Weights of a small mixture-of-experts language model, trained from scratch on English Wikipedia: 541M tokens.
Below are experts of layer 4 (counted from 0) of a mixture-of-experts language model. Rows are named router (the router's row for the expert), gate (a neuron's input weights, with its number), up (a neuron's input weights, with its number) and show model dimensions 320-479. Each number is 50 + 10 x the weight over its row's rms, rounded and kept within 0 to 99.
Before each expert's rows: a language model's description of what the expert responds to. This comes from a sample of Wikipedia text that the model never trained on.

# expert 3
Periods ending sentences (also )., ".) and pipe separators closing table cells in data tables, such as election results or minor-planet lists.
router:49 49 54 63 24 44 43 46 58 34 56 41 50 46 59 58 51 51 41 46 42 40 54 57 44 63 58 49 67 62 68 62 54 53 46 50 61 36 44 53 48 60 45 48 46 61 55 46 66 58 32 35 62 47 53 35 32 58 43 60 39 45 58 39 55 57 40 42 52 43 40 60 42 40 40 46 45 63 46 43 50 44 50 46 46 59 56 39 50 54 60 40 30 38 51 49 64 70 55 44 50 48 57 48 73 43 52 44 45 44 69 56 48 36 76 56 48 49 53 45 41 37 51 63 48 59 45 55 47 51 51 38 60 52 38 58 73 40 66 42 66 43 46 45 53 43 63 58 43 57 44 53 49 42 58 42 65 60 44 48
gate2:61 62 57 43 44 51 45 28 46 57 28 41 47 66 63 61 45 36 50 36 52 48 58 45 59 55 48 47 36 40 49 30 43 50 40 62 56 52 64 60 67 75 65 68 37 61 39 55 69 67 45 52 32 50 77 42 58 46 52 53 37 53 40 56 55 45 62 43 57 49 69 53 54 54 54 61 56 62 48 47 61 45 53 63 47 49 57 58 44 44 42 66 42 48 59 59 65 59 49 43 56 59 50 50 56 44 22 59 36 39 39 46 51 66 56 55 40 50 41 56 39 53 59 42 42 62 48 40 51 51 50 59 40 56 53 46 44 66 24 36 60 41 33 58 55 58 57 44 56 62 38 52 45 70 57 51 42 35 58 53
up2:67 49 27 54 48 61 37 62 42 61 45 58 42 62 49 56 49 52 61 65 26 44 40 53 54 68 47 46 68 59 52 56 45 53 26 39 52 51 53 59 62 44 56 59 41 47 69 53 32 41 46 48 58 59 44 42 68 33 44 63 57 66 37 60 60 50 39 69 48 52 45 69 55 47 50 58 38 44 64 54 54 51 52 63 57 40 64 62 49 38 60 43 63 46 48 41 47 52 57 56 62 64 62 60 50 24 51 47 40 55 49 54 52 48 46 57 52 60 40 67 54 52 36 81 56 63 57 45 72 36 29 55 29 68 58 57 72 62 53 40 46 48 42 57 57 60 44 48 47 53 46 62 44 61 64 46 52 40 63 55
gate3:48 63 62 43 51 46 61 50 64 43 55 62 42 45 58 77 48 59 54 35 47 61 66 57 37 58 50 54 38 56 43 37 77 49 54 46 55 44 32 41 48 34 39 38 56 60 55 43 29 46 47 36 50 49 47 48 41 69 27 55 54 40 65 31 59 36 57 61 61 45 43 58 47 47 51 59 42 73 43 52 34 65 51 54 45 48 57 63 54 45 53 44 58 56 49 36 61 39 49 62 52 33 58 55 43 43 53 37 41 50 47 51 50 40 58 43 57 39 57 45 42 53 63 31 49 54 49 35 33 43 63 40 58 44 38 78 53 44 61 56 53 57 62 48 49 65 68 59 62 63 44 50 47 56 51 48 49 34 60 43
up3:48 52 45 49 42 28 38 47 31 28 61 79 68 57 39 48 41 29 60 46 66 26 45 42 62 35 36 54 64 49 53 57 60 32 71 46 62 36 53 52 50 67 63 69 60 49 62 44 44 50 61 51 34 63 65 55 52 36 39 46 59 43 45 58 51 64 54 53 67 54 58 67 35 55 52 59 52 40 49 67 51 56 49 38 52 46 64 54 52 61 44 58 52 48 40 76 58 40 40 42 36 58 55 52 31 46 35 51 58 46 46 34 51 56 28 54 50 56 39 38 47 56 50 34 49 65 45 48 56 59 62 64 70 48 49 48 53 57 56 54 44 41 31 62 71 51 34 51 55 42 59 52 53 54 48 41 47 61 53 63
gate4:49 52 63 51 46 45 58 36 54 52 74 40 55 44 42 31 47 41 43 41 45 38 55 55 50 63 56 45 47 60 66 57 30 48 59 46 46 31 34 61 52 55 50 66 46 67 50 52 32 45 36 28 45 41 58 56 55 42 44 47 54 51 42 48 33 63 53 41 61 51 75 46 42 70 61 35 42 49 59 37 61 55 54 50 61 45 46 36 38 46 55 36 70 59 35 32 55 73 45 68 41 50 43 42 48 54 46 31 40 32 39 48 51 60 55 29 40 60 38 55 65 53 61 41 56 49 50 40 50 50 58 49 68 44 41 50 65 60 70 59 66 52 46 51 51 31 44 47 57 47 62 55 64 34 51 53 56 54 65 43
up4:54 50 66 30 50 57 46 54 41 43 52 47 53 58 63 37 50 39 42 56 68 62 52 42 42 48 58 52 70 32 44 56 37 47 40 83 41 59 49 59 41 58 46 42 43 59 51 49 38 58 65 63 47 35 56 58 47 42 68 45 53 45 45 44 46 55 41 44 52 64 39 65 53 27 55 64 52 61 37 49 51 47 41 57 27 51 41 50 66 26 51 55 50 52 63 59 56 44 51 36 49 48 52 47 63 53 58 57 57 43 36 57 47 46 45 47 62 38 56 51 61 34 49 48 66 46 36 51 51 44 64 39 33 50 47 51 54 35 45 48 41 52 52 58 56 56 36 54 41 66 55 42 55 29 46 58 69 58 77 51
gate5:40 62 44 55 48 46 52 40 51 53 35 53 61 52 46 52 70 40 40 63 41 53 50 60 49 54 65 45 46 68 46 55 47 60 52 50 44 33 38 39 46 52 38 44 33 41 49 69 45 66 44 51 44 43 59 41 55 44 31 51 54 61 56 44 44 44 33 69 42 42 46 50 55 55 50 52 38 56 53 52 67 38 50 51 49 54 53 55 42 35 54 43 61 48 39 35 59 52 46 47 65 59 44 43 66 44 58 68 37 35 47 47 64 47 42 32 43 34 42 45 44 60 55 40 60 50 69 26 58 44 62 44 67 41 53 54 47 54 55 50 35 43 36 52 70 28 54 57 59 49 51 38 39 62 43 58 50 47 29 55
up5:53 38 37 50 48 48 48 28 49 69 62 57 45 49 57 74 58 42 56 29 47 60 37 51 43 52 45 54 48 50 34 57 43 55 45 48 54 48 75 52 56 45 47 33 49 33 57 43 64 62 30 46 40 41 55 52 51 41 45 55 33 40 40 47 43 45 50 42 55 55 65 40 63 51 58 53 47 53 41 53 44 45 27 36 40 36 38 58 32 49 48 54 42 55 65 50 62 44 27 47 59 48 57 45 61 41 51 59 50 45 52 47 47 45 40 48 54 62 27 47 26 59 61 39 58 33 53 58 61 42 46 37 45 37 59 46 48 50 40 46 40 57 42 52 46 56 45 51 77 61 41 75 67 62 59 56 47 45 71 43
gate6:53 56 39 52 42 40 50 39 57 39 42 60 62 50 49 27 43 48 59 40 39 43 42 62 65 57 39 44 61 59 61 63 61 44 27 49 48 53 50 59 42 55 60 56 49 64 50 72 50 46 46 60 50 49 37 39 68 57 57 58 43 47 63 40 58 48 60 65 44 49 46 32 68 61 33 46 49 49 53 44 37 47 41 48 60 30 42 49 42 47 74 45 66 52 59 60 64 43 48 36 39 51 41 56 37 34 54 50 44 62 52 50 54 50 52 44 57 45 45 56 49 47 32 63 40 31 45 63 43 62 52 56 51 52 47 56 49 47 63 64 57 43 40 44 57 56 49 47 32 60 64 58 35 38 69 44 46 50 65 55
up6:46 55 64 65 46 69 44 47 53 54 45 55 50 50 50 46 47 53 44 49 35 57 65 35 51 60 50 44 54 35 59 48 52 50 61 64 45 48 52 40 63 41 43 46 51 63 53 49 45 32 49 57 53 54 49 43 33 60 44 72 56 44 42 45 53 56 52 47 59 66 60 47 42 52 36 56 38 47 40 75 51 46 58 56 45 33 49 67 34 48 44 46 82 60 34 31 43 45 46 44 50 41 53 41 44 55 54 42 59 48 65 41 60 33 60 52 64 47 72 41 30 48 47 42 55 41 56 41 51 58 50 52 65 59 66 50 51 62 64 41 51 58 45 52 67 34 45 66 59 49 48 50 56 76 44 51 44 41 55 41
gate7:56 42 57 45 49 41 52 42 33 54 41 39 57 49 45 66 60 35 43 47 61 55 37 34 61 48 63 64 42 44 55 51 62 66 67 62 54 33 40 40 49 45 43 50 55 55 52 43 41 73 65 33 34 39 69 61 49 55 43 48 48 48 56 49 61 53 50 52 60 37 56 61 54 41 44 39 51 59 54 40 54 53 55 41 55 52 59 54 68 53 36 64 62 54 65 60 46 51 27 50 30 58 62 54 43 56 53 53 46 48 43 29 49 57 75 49 28 49 59 48 40 36 61 48 42 61 58 62 52 75 57 65 47 61 49 52 68 58 50 45 39 54 35 43 54 55 50 42 47 48 47 55 59 43 60 52 55 53 45 25
up7:40 56 53 49 55 37 46 48 61 52 39 55 50 47 37 54 58 29 43 58 57 50 14 56 49 42 36 55 53 61 31 32 33 41 47 57 63 48 51 38 42 45 39 47 34 48 37 56 49 34 45 36 43 44 36 56 51 39 56 49 51 32 56 55 40 52 66 47 53 51 55 45 48 38 61 44 59 63 41 42 55 39 49 52 51 49 46 49 64 37 48 62 41 34 50 54 43 33 53 44 42 45 39 40 54 46 60 58 40 51 48 32 43 34 44 48 46 47 59 29 64 60 40 60 31 60 60 53 41 56 54 48 80 60 55 56 50 53 40 53 50 54 51 50 54 69 29 55 47 63 40 27 45 53 50 41 42 53 62 43
gate8:48 56 42 36 68 62 63 55 71 52 59 48 52 32 48 49 64 52 37 55 35 65 47 55 46 51 39 57 39 57 63 50 58 56 55 58 43 59 49 54 59 54 38 58 29 46 35 48 28 44 48 49 61 49 47 58 41 46 60 48 65 55 44 44 53 42 47 43 67 38 52 46 43 41 35 65 55 56 20 40 47 54 43 45 49 49 59 49 63 42 38 48 47 55 56 35 55 42 42 57 52 55 55 60 37 72 56 54 60 39 62 56 52 46 50 66 42 38 66 62 58 60 22 63 73 68 42 44 40 49 47 35 60 43 43 46 64 47 70 53 63 40 76 51 56 39 44 50 48 41 63 39 35 65 51 51 44 61 64 43
up8:72 66 48 58 45 41 51 50 47 33 46 36 49 41 61 43 50 36 62 58 51 56 61 60 77 60 35 61 52 48 40 42 38 52 63 33 39 43 30 70 55 54 57 58 63 55 52 47 52 53 53 36 60 45 54 53 43 47 51 51 51 45 64 50 49 42 57 55 50 48 57 29 63 63 49 56 40 44 55 49 46 49 50 43 53 56 48 56 68 59 33 53 61 72 38 57 50 72 51 50 50 48 42 54 63 45 51 51 39 57 44 46 51 47 58 53 41 72 68 55 44 41 58 49 55 59 42 44 36 43 53 43 46 49 58 39 71 43 47 48 59 51 51 47 71 71 51 55 38 64 49 44 54 56 66 48 54 42 39 53

# expert 18
Table pipes, list dashes, commas and region words in sports team, league and place listings, such as Northern, Premier, UEFA, NCAA.
router:53 47 51 66 38 51 50 44 45 43 54 32 52 65 27 66 48 73 34 39 50 37 66 57 46 61 39 48 57 53 47 55 80 54 31 62 58 44 43 55 54 67 41 47 60 62 50 46 62 49 50 53 37 57 60 38 58 37 47 57 46 32 48 56 41 47 45 36 71 70 47 53 46 47 55 60 38 64 55 45 35 64 60 55 38 50 49 47 49 46 58 50 49 53 39 55 57 59 47 51 34 44 59 52 51 48 55 46 42 40 58 62 44 48 64 43 59 55 64 49 36 39 45 53 41 54 50 55 64 57 48 52 57 32 39 47 68 40 37 54 65 27 37 50 63 53 65 53 34 43 37 52 57 40 45 50 47 55 49 55
gate4:57 34 45 48 50 38 44 46 52 47 33 57 45 38 28 31 58 37 45 37 56 42 41 45 46 29 57 71 62 51 45 32 52 50 55 52 49 48 57 58 50 38 47 74 46 42 43 65 58 43 45 49 23 35 34 59 52 52 49 65 47 57 51 56 43 51 40 54 44 62 20 53 58 42 54 49 44 54 50 68 39 56 46 44 51 68 35 42 58 60 40 33 55 31 43 45 43 61 48 54 44 47 48 48 54 61 49 64 51 45 31 47 54 59 54 61 67 60 65 36 53 55 49 46 62 59 63 62 56 50 46 77 60 68 60 70 47 57 55 32 60 45 45 46 44 46 43 50 54 56 70 55 42 37 55 58 46 45 55 75
up4:36 70 57 49 38 57 43 50 48 65 44 52 47 59 56 54 41 56 68 48 40 56 42 25 50 47 43 66 45 57 54 45 35 53 38 48 52 35 19 64 44 71 43 62 61 52 35 70 43 56 45 57 56 38 53 48 60 51 36 36 34 56 57 50 62 45 41 51 63 42 56 66 44 61 71 39 60 41 54 35 60 65 42 44 39 38 65 59 53 37 42 56 35 51 55 49 39 37 47 58 60 44 43 51 42 40 40 49 71 55 72 60 50 35 39 38 63 46 54 30 53 40 57 56 67 58 32 55 54 54 59 52 39 37 53 43 52 48 80 65 34 25 42 50 43 63 37 38 45 37 50 35 50 62 48 38 42 56 54 54
gate5:47 57 39 65 28 48 57 51 60 69 56 43 56 33 59 51 71 61 58 52 44 59 43 55 57 56 42 47 45 51 44 36 47 34 62 28 40 39 60 32 62 32 50 40 41 58 41 57 34 51 43 50 44 46 62 46 68 54 55 59 56 55 65 50 57 25 61 49 63 52 44 44 52 55 45 57 51 60 56 69 40 47 46 57 53 52 51 50 67 55 53 45 49 65 37 36 50 42 38 34 43 53 61 60 48 66 41 63 51 31 57 71 51 48 59 29 35 50 64 61 42 56 50 69 48 47 39 37 58 46 34 50 48 56 43 59 61 44 32 46 41 45 46 47 51 46 50 50 60 47 68 59 45 40 35 58 58 42 64 44
up5:60 37 49 37 44 49 59 41 53 39 45 52 52 55 53 45 45 65 38 58 48 50 39 62 49 67 38 30 55 53 45 54 58 46 42 43 59 43 57 37 60 52 54 59 86 50 65 29 48 27 49 59 53 46 61 54 50 57 30 53 48 23 63 50 49 43 46 51 48 54 34 45 43 70 28 44 44 49 43 43 53 61 45 46 56 49 45 59 41 47 40 53 45 43 50 49 56 69 54 37 35 35 52 46 58 52 59 49 49 64 47 49 54 64 41 61 46 49 49 47 40 47 47 39 51 36 66 57 43 59 37 48 46 47 67 43 45 47 52 45 57 43 44 39 58 38 60 54 53 53 46 63 38 52 65 53 56 41 50 51
gate6:50 60 55 60 63 48 57 50 46 55 50 55 71 45 52 54 57 41 42 45 38 36 57 68 44 32 58 32 41 41 52 34 46 65 40 61 52 36 59 61 51 59 35 48 42 51 67 41 43 57 71 41 53 43 42 47 51 38 53 59 40 39 62 41 43 30 62 47 45 57 59 53 54 54 59 49 57 55 47 52 47 55 29 63 52 44 59 48 33 45 41 55 39 41 39 52 62 44 55 46 67 51 50 60 53 28 56 57 66 41 49 48 51 22 50 53 57 51 55 50 33 47 55 35 52 36 64 50 38 41 55 52 41 56 33 89 49 43 40 49 47 56 54 38 50 29 56 42 49 60 49 47 41 48 38 51 57 60 42 47
up6:58 45 43 47 59 72 72 57 61 48 52 52 31 36 35 59 46 56 59 37 49 52 67 41 55 71 53 50 46 67 49 46 54 47 48 59 54 42 65 34 56 62 53 65 58 51 42 53 45 62 69 82 61 39 52 59 66 54 45 58 50 51 45 44 51 66 49 53 54 42 62 37 69 47 50 62 53 61 50 35 54 32 40 41 51 40 53 43 49 35 57 48 60 61 67 45 68 59 45 42 29 43 46 35 41 52 39 51 40 49 59 54 25 39 54 60 49 73 54 38 54 57 54 37 56 51 43 59 53 55 41 48 57 58 37 49 41 50 56 53 50 53 73 46 43 60 39 54 43 43 53 61 54 53 57 59 39 30 63 53
gate7:62 42 82 56 50 64 26 53 51 51 44 65 58 59 53 49 53 41 45 55 43 49 41 47 48 50 63 55 53 44 54 43 55 58 62 46 61 79 41 85 61 64 49 34 53 55 54 51 46 57 53 46 49 59 64 54 56 62 65 58 39 64 40 43 43 58 53 33 52 60 48 51 50 50 49 43 40 84 61 48 36 43 48 49 57 52 46 30 32 55 66 53 49 47 48 49 50 59 82 39 58 42 66 35 51 36 40 29 55 31 67 50 65 41 51 50 54 42 39 44 47 46 52 50 44 44 64 50 63 61 56 40 35 35 64 38 37 51 43 51 48 54 49 45 44 56 44 45 45 47 50 71 53 43 43 47 34 39 58 44
up7:59 61 48 59 41 53 50 54 44 61 40 58 53 27 27 33 59 60 47 38 34 60 43 39 46 57 48 53 45 39 42 47 39 35 45 43 45 57 46 52 68 39 44 52 43 40 43 51 45 51 62 56 43 40 39 43 49 53 71 66 61 68 40 64 51 60 52 51 62 36 59 34 42 62 54 52 53 70 51 48 71 57 60 65 60 59 49 40 38 46 49 53 62 42 58 61 61 43 47 28 61 56 67 35 44 33 46 53 72 45 51 55 56 34 55 51 46 47 53 64 42 45 59 42 34 52 61 51 59 52 54 72 42 63 50 57 56 54 59 42 69 40 47 53 52 55 41 46 56 54 68 47 47 49 38 42 65 44 46 53
gate8:38 56 66 52 42 35 54 55 53 33 39 49 33 62 61 43 61 52 65 35 46 39 56 51 47 49 56 44 44 44 59 55 54 27 60 43 45 52 63 62 47 66 54 43 39 49 50 56 40 49 60 39 62 56 52 46 67 43 59 49 53 49 36 53 44 29 52 44 49 43 35 44 40 43 63 30 46 58 51 44 57 54 50 66 43 62 65 61 42 39 42 76 53 32 26 61 37 66 47 49 55 64 66 46 58 56 36 46 39 72 63 52 39 51 34 43 23 12 48 38 52 45 44 30 60 52 52 58 51 42 56 70 61 48 62 39 52 46 42 34 52 51 44 39 48 39 50 41 42 37 55 46 46 50 63 61 46 48 69 49
up8:52 57 43 67 50 51 59 37 66 31 50 39 38 41 61 67 47 57 59 53 58 44 58 25 45 69 19 29 59 55 49 46 58 50 61 38 45 49 30 30 52 65 47 67 49 64 49 34 64 59 51 43 63 54 43 54 40 46 44 56 46 53 62 38 37 48 56 67 35 37 59 59 68 59 52 58 54 51 59 51 67 38 54 44 55 47 60 43 35 56 58 63 42 44 44 52 26 51 46 61 65 49 54 55 41 66 31 40 31 47 50 61 54 51 43 54 66 42 47 41 52 35 40 47 46 55 49 58 36 44 59 58 70 43 36 62 65 71 48 43 42 54 43 60 50 46 53 41 68 52 43 51 41 46 38 45 38 52 52 56
gate9:35 45 43 57 52 52 33 52 39 59 37 65 51 61 41 54 47 43 46 51 36 60 52 59 67 50 40 47 40 55 42 40 67 52 32 52 54 53 65 58 39 69 53 45 42 48 49 58 38 56 62 52 63 37 68 47 59 40 37 53 54 48 73 29 57 38 62 52 66 34 50 45 58 48 44 63 56 49 41 55 49 39 73 60 62 72 83 62 37 39 69 72 43 49 45 72 38 41 39 51 40 51 41 50 43 65 66 60 66 58 41 37 29 48 67 34 47 47 51 48 55 40 50 59 41 62 48 29 46 54 48 47 49 49 32 39 39 51 46 50 40 34 48 53 60 56 46 49 54 38 54 48 54 64 47 58 63 48 62 53
up9:45 54 56 47 41 50 61 48 51 50 54 39 60 50 75 60 62 58 47 55 54 52 55 56 46 60 80 37 53 65 59 42 24 43 50 47 69 59 42 60 67 52 52 42 42 49 59 72 57 53 38 54 37 48 54 55 38 34 71 44 60 67 50 59 55 52 64 30 26 51 52 45 44 46 64 38 49 52 45 49 57 54 49 39 39 68 30 54 40 61 43 51 42 65 43 48 43 41 51 49 49 43 46 41 45 49 63 70 38 43 63 59 49 48 44 50 58 38 40 35 44 36 48 27 65 51 47 56 51 47 42 47 66 60 51 46 55 46 65 55 51 52 40 62 54 48 66 71 49 62 58 54 58 35 63 43 58 52 50 32
gate10:53 56 47 54 72 50 59 33 36 41 66 40 42 56 40 41 44 51 54 41 39 62 71 78 60 52 62 44 35 48 36 63 65 50 49 49 63 54 59 36 56 46 44 62 46 50 55 53 34 46 64 56 46 54 41 48 33 51 48 34 65 58 46 50 59 55 57 50 44 44 42 50 32 48 63 44 36 68 56 39 42 68 51 38 48 59 47 58 48 49 53 48 41 55 43 47 60 58 62 62 52 42 54 54 42 64 37 36 48 29 55 55 52 51 34 58 60 67 62 46 62 36 41 45 47 55 51 46 57 69 53 45 53 63 46 45 37 26 44 30 65 74 57 37 52 30 56 44 46 57 36 69 25 50 56 49 55 43 52 50
up10:59 45 40 42 48 65 44 66 60 49 47 32 51 41 50 31 51 70 56 57 43 64 43 35 58 43 43 51 22 49 52 66 45 52 53 33 52 42 49 48 51 54 55 51 46 51 46 61 21 61 59 39 35 51 41 33 46 60 53 60 57 52 65 62 65 34 50 47 45 62 64 50 37 47 51 55 30 46 36 62 66 31 50 40 31 53 56 47 52 52 71 52 52 49 62 51 27 48 66 56 38 48 61 60 50 45 58 70 46 30 41 61 40 44 40 55 53 63 56 44 48 32 56 42 65 69 49 59 54 58 50 22 46 41 58 47 21 68 52 32 56 54 54 43 41 42 53 60 42 40 59 55 43 53 38 52 35 43 32 45

# expert 16
Prepositions at clause or sentence start, such as In, At, During, On, and first pieces of split words like post, disc, cens.
router:43 35 49 65 28 50 35 44 55 45 58 44 49 54 44 48 50 63 46 44 49 42 49 63 35 55 55 46 60 64 48 62 54 55 45 60 42 27 44 48 51 65 62 52 48 62 64 47 58 56 39 45 61 51 64 44 38 51 36 54 40 52 70 30 46 57 44 42 62 58 60 54 44 42 37 54 60 54 52 52 45 52 43 61 28 38 53 52 58 62 52 44 36 40 42 43 54 62 57 54 40 37 45 52 50 46 44 39 67 35 65 52 54 25 65 54 58 36 56 49 51 29 60 59 40 53 36 55 57 59 31 44 78 43 40 40 61 56 37 34 51 50 54 37 35 60 56 62 51 46 32 48 44 61 63 56 58 65 46 51
gate0:59 50 57 52 40 48 42 37 56 72 29 51 42 55 32 42 38 50 50 50 39 48 65 43 56 48 42 49 53 68 51 45 48 64 62 45 41 42 65 42 43 58 62 50 36 48 38 55 53 57 53 59 59 57 61 40 29 45 55 60 49 48 38 52 21 52 64 71 50 49 62 68 51 36 41 52 52 60 47 64 53 43 48 60 50 43 75 60 48 74 52 48 45 46 67 48 49 47 56 53 53 42 67 52 41 47 52 50 64 49 42 48 61 32 40 55 46 47 66 53 51 47 64 59 66 59 64 53 41 31 55 40 55 55 57 56 29 53 47 60 45 42 54 53 53 38 60 65 42 34 49 54 53 42 48 58 57 66 42 52
up0:30 38 40 45 66 46 67 42 71 41 43 45 52 53 51 35 43 54 47 46 40 41 29 53 27 28 48 42 43 45 55 50 49 42 49 57 43 42 48 49 33 41 49 42 21 56 50 53 46 48 60 45 62 49 46 48 46 62 65 57 59 45 59 68 46 50 71 57 58 56 46 43 30 62 62 58 72 58 47 71 30 49 58 61 57 57 34 54 52 46 48 64 67 62 28 52 70 41 37 50 59 53 33 53 53 61 38 52 50 55 64 48 58 52 64 53 47 54 63 45 51 33 26 53 41 53 48 36 49 58 51 56 51 47 55 37 38 28 38 65 54 35 54 56 50 36 48 35 53 67 59 40 77 47 53 31 54 47 30 44
gate1:41 37 35 37 49 48 50 34 57 48 38 66 45 38 39 35 45 30 59 53 58 45 41 61 52 55 55 41 45 51 35 49 67 36 41 65 38 48 44 24 55 67 54 67 55 55 67 37 78 44 50 50 59 75 48 49 44 35 51 55 52 60 65 52 39 49 40 70 51 36 45 38 60 35 54 64 60 60 60 41 55 47 51 76 40 39 43 68 61 55 60 52 55 64 38 54 67 53 57 49 40 56 44 42 45 46 61 45 56 43 40 42 48 27 68 58 56 52 53 61 49 42 52 48 44 43 33 54 35 48 53 55 50 41 58 49 71 53 42 39 42 33 43 42 45 69 35 40 56 46 63 59 49 40 34 42 60 47 46 19
up1:53 53 48 53 60 44 42 64 34 62 54 52 42 51 56 50 39 61 57 48 40 76 63 28 63 62 44 67 46 44 56 47 52 31 42 56 56 52 43 49 64 51 37 54 58 59 48 62 67 63 44 38 55 42 32 66 42 40 47 40 33 53 62 55 57 47 45 41 56 63 49 51 67 54 58 47 46 60 59 48 45 36 56 39 32 57 55 61 44 50 54 31 51 46 62 44 39 51 35 51 54 44 56 46 49 61 47 47 49 55 53 59 74 53 53 56 66 40 38 49 56 42 35 45 31 44 42 33 56 50 55 39 44 48 37 54 46 57 42 70 40 65 56 44 50 38 58 38 59 41 64 40 47 57 55 45 49 40 51 56
gate2:49 53 54 50 71 53 45 47 44 58 52 51 53 63 52 59 51 52 61 44 40 45 54 50 57 53 31 50 44 56 52 60 52 47 41 31 46 64 57 51 60 48 38 32 49 55 58 64 49 58 54 45 71 39 49 41 61 49 53 40 42 45 57 51 48 42 47 56 43 42 37 36 70 53 58 35 39 63 58 55 47 52 52 54 63 31 50 51 50 47 47 37 39 36 52 50 59 45 53 54 50 51 46 46 77 60 70 42 49 64 59 47 60 48 42 52 49 50 57 55 44 46 58 42 48 42 60 54 52 46 35 47 69 77 45 56 57 56 45 61 57 47 58 43 48 64 30 54 60 58 47 34 51 45 33 51 43 31 36 36
up2:42 49 60 43 42 52 52 53 58 42 45 47 43 36 46 33 28 46 41 58 61 44 59 66 56 31 34 40 59 46 55 58 51 51 45 62 55 55 42 35 57 38 68 46 55 70 59 56 55 53 46 50 61 47 41 58 30 45 47 66 38 64 44 63 52 66 64 45 48 42 55 78 63 47 51 51 54 65 62 46 71 58 37 55 59 61 51 45 54 47 44 38 49 32 45 32 55 49 69 51 40 58 41 58 41 44 48 41 47 47 41 58 51 57 58 46 45 68 41 55 65 55 64 63 59 27 48 57 57 45 56 57 36 43 48 39 49 37 48 42 65 63 35 31 73 54 54 62 46 52 40 54 54 52 52 51 51 60 34 73
gate3:47 53 47 51 31 56 59 45 71 57 58 65 36 47 53 51 44 20 32 31 52 42 56 52 44 49 51 56 45 60 72 51 36 47 41 49 45 38 45 43 58 58 54 68 67 44 46 66 47 50 56 62 44 48 38 65 43 43 50 56 44 44 57 65 51 51 49 51 34 53 47 57 44 58 61 55 54 32 45 60 48 39 50 55 32 47 36 60 60 34 45 55 48 53 43 46 48 55 56 39 50 56 56 63 50 29 41 37 68 74 59 44 43 58 49 58 49 51 55 37 62 34 70 36 57 57 35 69 70 61 41 52 58 46 31 45 52 56 30 56 33 27 52 64 51 48 42 56 53 62 36 59 57 41 49 34 42 55 59 57
up3:46 30 49 48 58 49 47 52 44 59 32 47 65 55 62 61 53 47 55 43 58 52 58 58 54 63 44 46 52 57 57 45 50 48 45 41 58 64 46 42 52 56 63 23 61 65 59 37 41 38 45 39 45 58 50 52 63 79 53 56 65 60 67 62 46 56 43 67 47 45 43 57 38 37 55 37 44 44 49 45 67 49 40 27 54 53 38 67 54 41 55 59 66 40 49 59 42 53 45 49 50 41 53 35 53 46 36 45 59 61 45 51 27 47 45 56 57 42 63 38 37 57 56 60 40 40 33 46 33 53 53 45 55 61 59 63 48 53 47 37 56 56 67 62 43 47 62 56 46 48 56 44 39 40 63 59 35 42 57 46
gate4:56 59 53 42 53 43 65 58 40 40 46 34 37 44 46 49 49 49 60 60 56 65 47 50 32 41 52 63 36 63 36 58 50 46 50 61 25 42 66 55 66 43 60 34 40 50 44 62 44 66 66 51 55 46 58 48 46 41 54 48 37 52 52 59 52 56 44 43 43 45 48 58 52 68 64 47 36 45 43 70 53 36 41 45 60 65 50 54 55 36 38 45 35 47 56 50 46 42 60 62 33 42 47 43 42 62 40 71 57 46 49 53 36 60 45 57 62 35 32 55 30 43 52 40 80 52 49 53 40 61 49 56 50 45 37 50 40 33 58 69 55 48 38 59 54 54 57 41 55 44 36 60 50 64 56 37 59 50 74 64
up4:54 46 57 58 45 52 41 39 39 59 55 43 63 52 47 43 48 68 40 34 39 37 63 45 35 40 54 57 39 47 45 70 48 42 54 54 51 59 44 47 48 51 67 57 44 47 47 37 46 56 49 61 41 38 46 41 56 54 44 33 64 52 51 40 49 43 72 54 52 34 53 49 59 56 55 41 53 50 54 38 58 55 42 53 59 34 59 62 57 43 48 54 63 53 47 62 65 47 52 29 60 44 59 52 62 39 37 68 58 51 35 59 55 52 38 71 57 54 63 52 57 46 63 42 53 62 47 28 35 44 47 36 33 29 52 42 37 37 43 60 44 50 26 46 50 47 41 39 55 64 62 67 60 47 43 61 67 44 47 57
gate5:48 75 47 61 79 47 56 61 46 56 52 41 59 56 52 34 53 48 49 46 63 51 34 58 40 57 39 36 60 49 42 54 45 55 55 52 56 57 53 41 57 44 61 46 39 55 63 61 53 53 46 66 45 40 32 59 64 41 30 66 47 57 50 56 59 40 62 58 52 65 50 46 32 29 67 67 55 49 44 30 50 47 51 60 37 66 46 68 54 48 49 47 62 40 50 31 65 54 71 38 41 36 58 41 57 35 46 51 54 60 42 55 54 65 56 48 47 30 35 35 49 61 48 71 42 50 55 61 54 58 26 57 55 55 47 39 51 49 40 59 53 37 51 46 51 44 56 55 42 49 44 51 48 51 44 43 52 60 62 49
up5:49 44 53 41 56 52 33 53 50 50 37 49 54 60 66 67 46 51 63 48 48 47 46 36 50 43 60 51 67 53 43 36 58 57 42 53 57 42 57 41 64 58 50 54 53 27 50 39 50 54 51 34 49 54 36 58 57 47 57 61 45 52 50 35 54 63 47 40 52 38 68 48 62 49 51 42 67 43 44 48 55 47 57 65 53 53 61 62 56 36 48 48 46 62 53 53 49 41 65 44 53 39 50 55 62 48 50 58 34 47 49 50 58 52 41 54 59 51 68 50 61 58 50 42 47 49 47 46 52 57 47 44 42 39 44 43 50 52 32 45 45 43 40 61 53 49 44 40 58 38 63 51 49 43 43 43 30 48 45 47
gate6:48 37 44 51 45 52 54 59 48 55 49 59 49 41 57 54 63 47 60 56 28 36 40 67 51 54 67 72 54 55 60 49 39 52 58 57 50 50 45 61 56 33 59 45 55 46 49 40 68 61 26 50 50 61 42 56 58 31 55 48 62 62 49 40 41 43 46 36 43 43 59 53 52 46 59 66 55 60 47 36 66 44 51 47 44 65 62 52 54 62 43 43 35 44 55 38 57 43 41 60 53 43 65 67 81 53 65 53 50 54 46 65 37 38 38 43 48 44 49 48 68 53 45 57 60 43 62 50 48 45 68 64 49 61 55 53 36 39 43 45 45 82 40 52 40 31 45 53 45 66 48 46 48 61 41 51 55 38 48 44
up6:48 54 61 50 47 38 53 33 56 48 55 42 53 60 40 47 47 49 44 58 40 57 58 25 53 45 44 44 52 41 46 43 63 58 56 50 40 33 50 49 50 55 60 68 45 60 41 62 51 48 56 41 53 56 54 46 54 42 59 39 24 25 56 41 43 54 42 61 51 40 51 45 51 49 23 67 40 38 62 54 42 41 46 59 57 46 57 49 49 40 57 36 48 64 54 58 52 50 64 40 40 57 48 57 30 56 55 52 44 39 63 25 44 36 55 66 49 59 40 65 51 49 51 43 38 57 62 49 58 57 46 34 43 47 32 44 50 53 49 42 54 48 45 48 47 54 41 60 60 28 56 65 41 38 40 33 40 55 40 39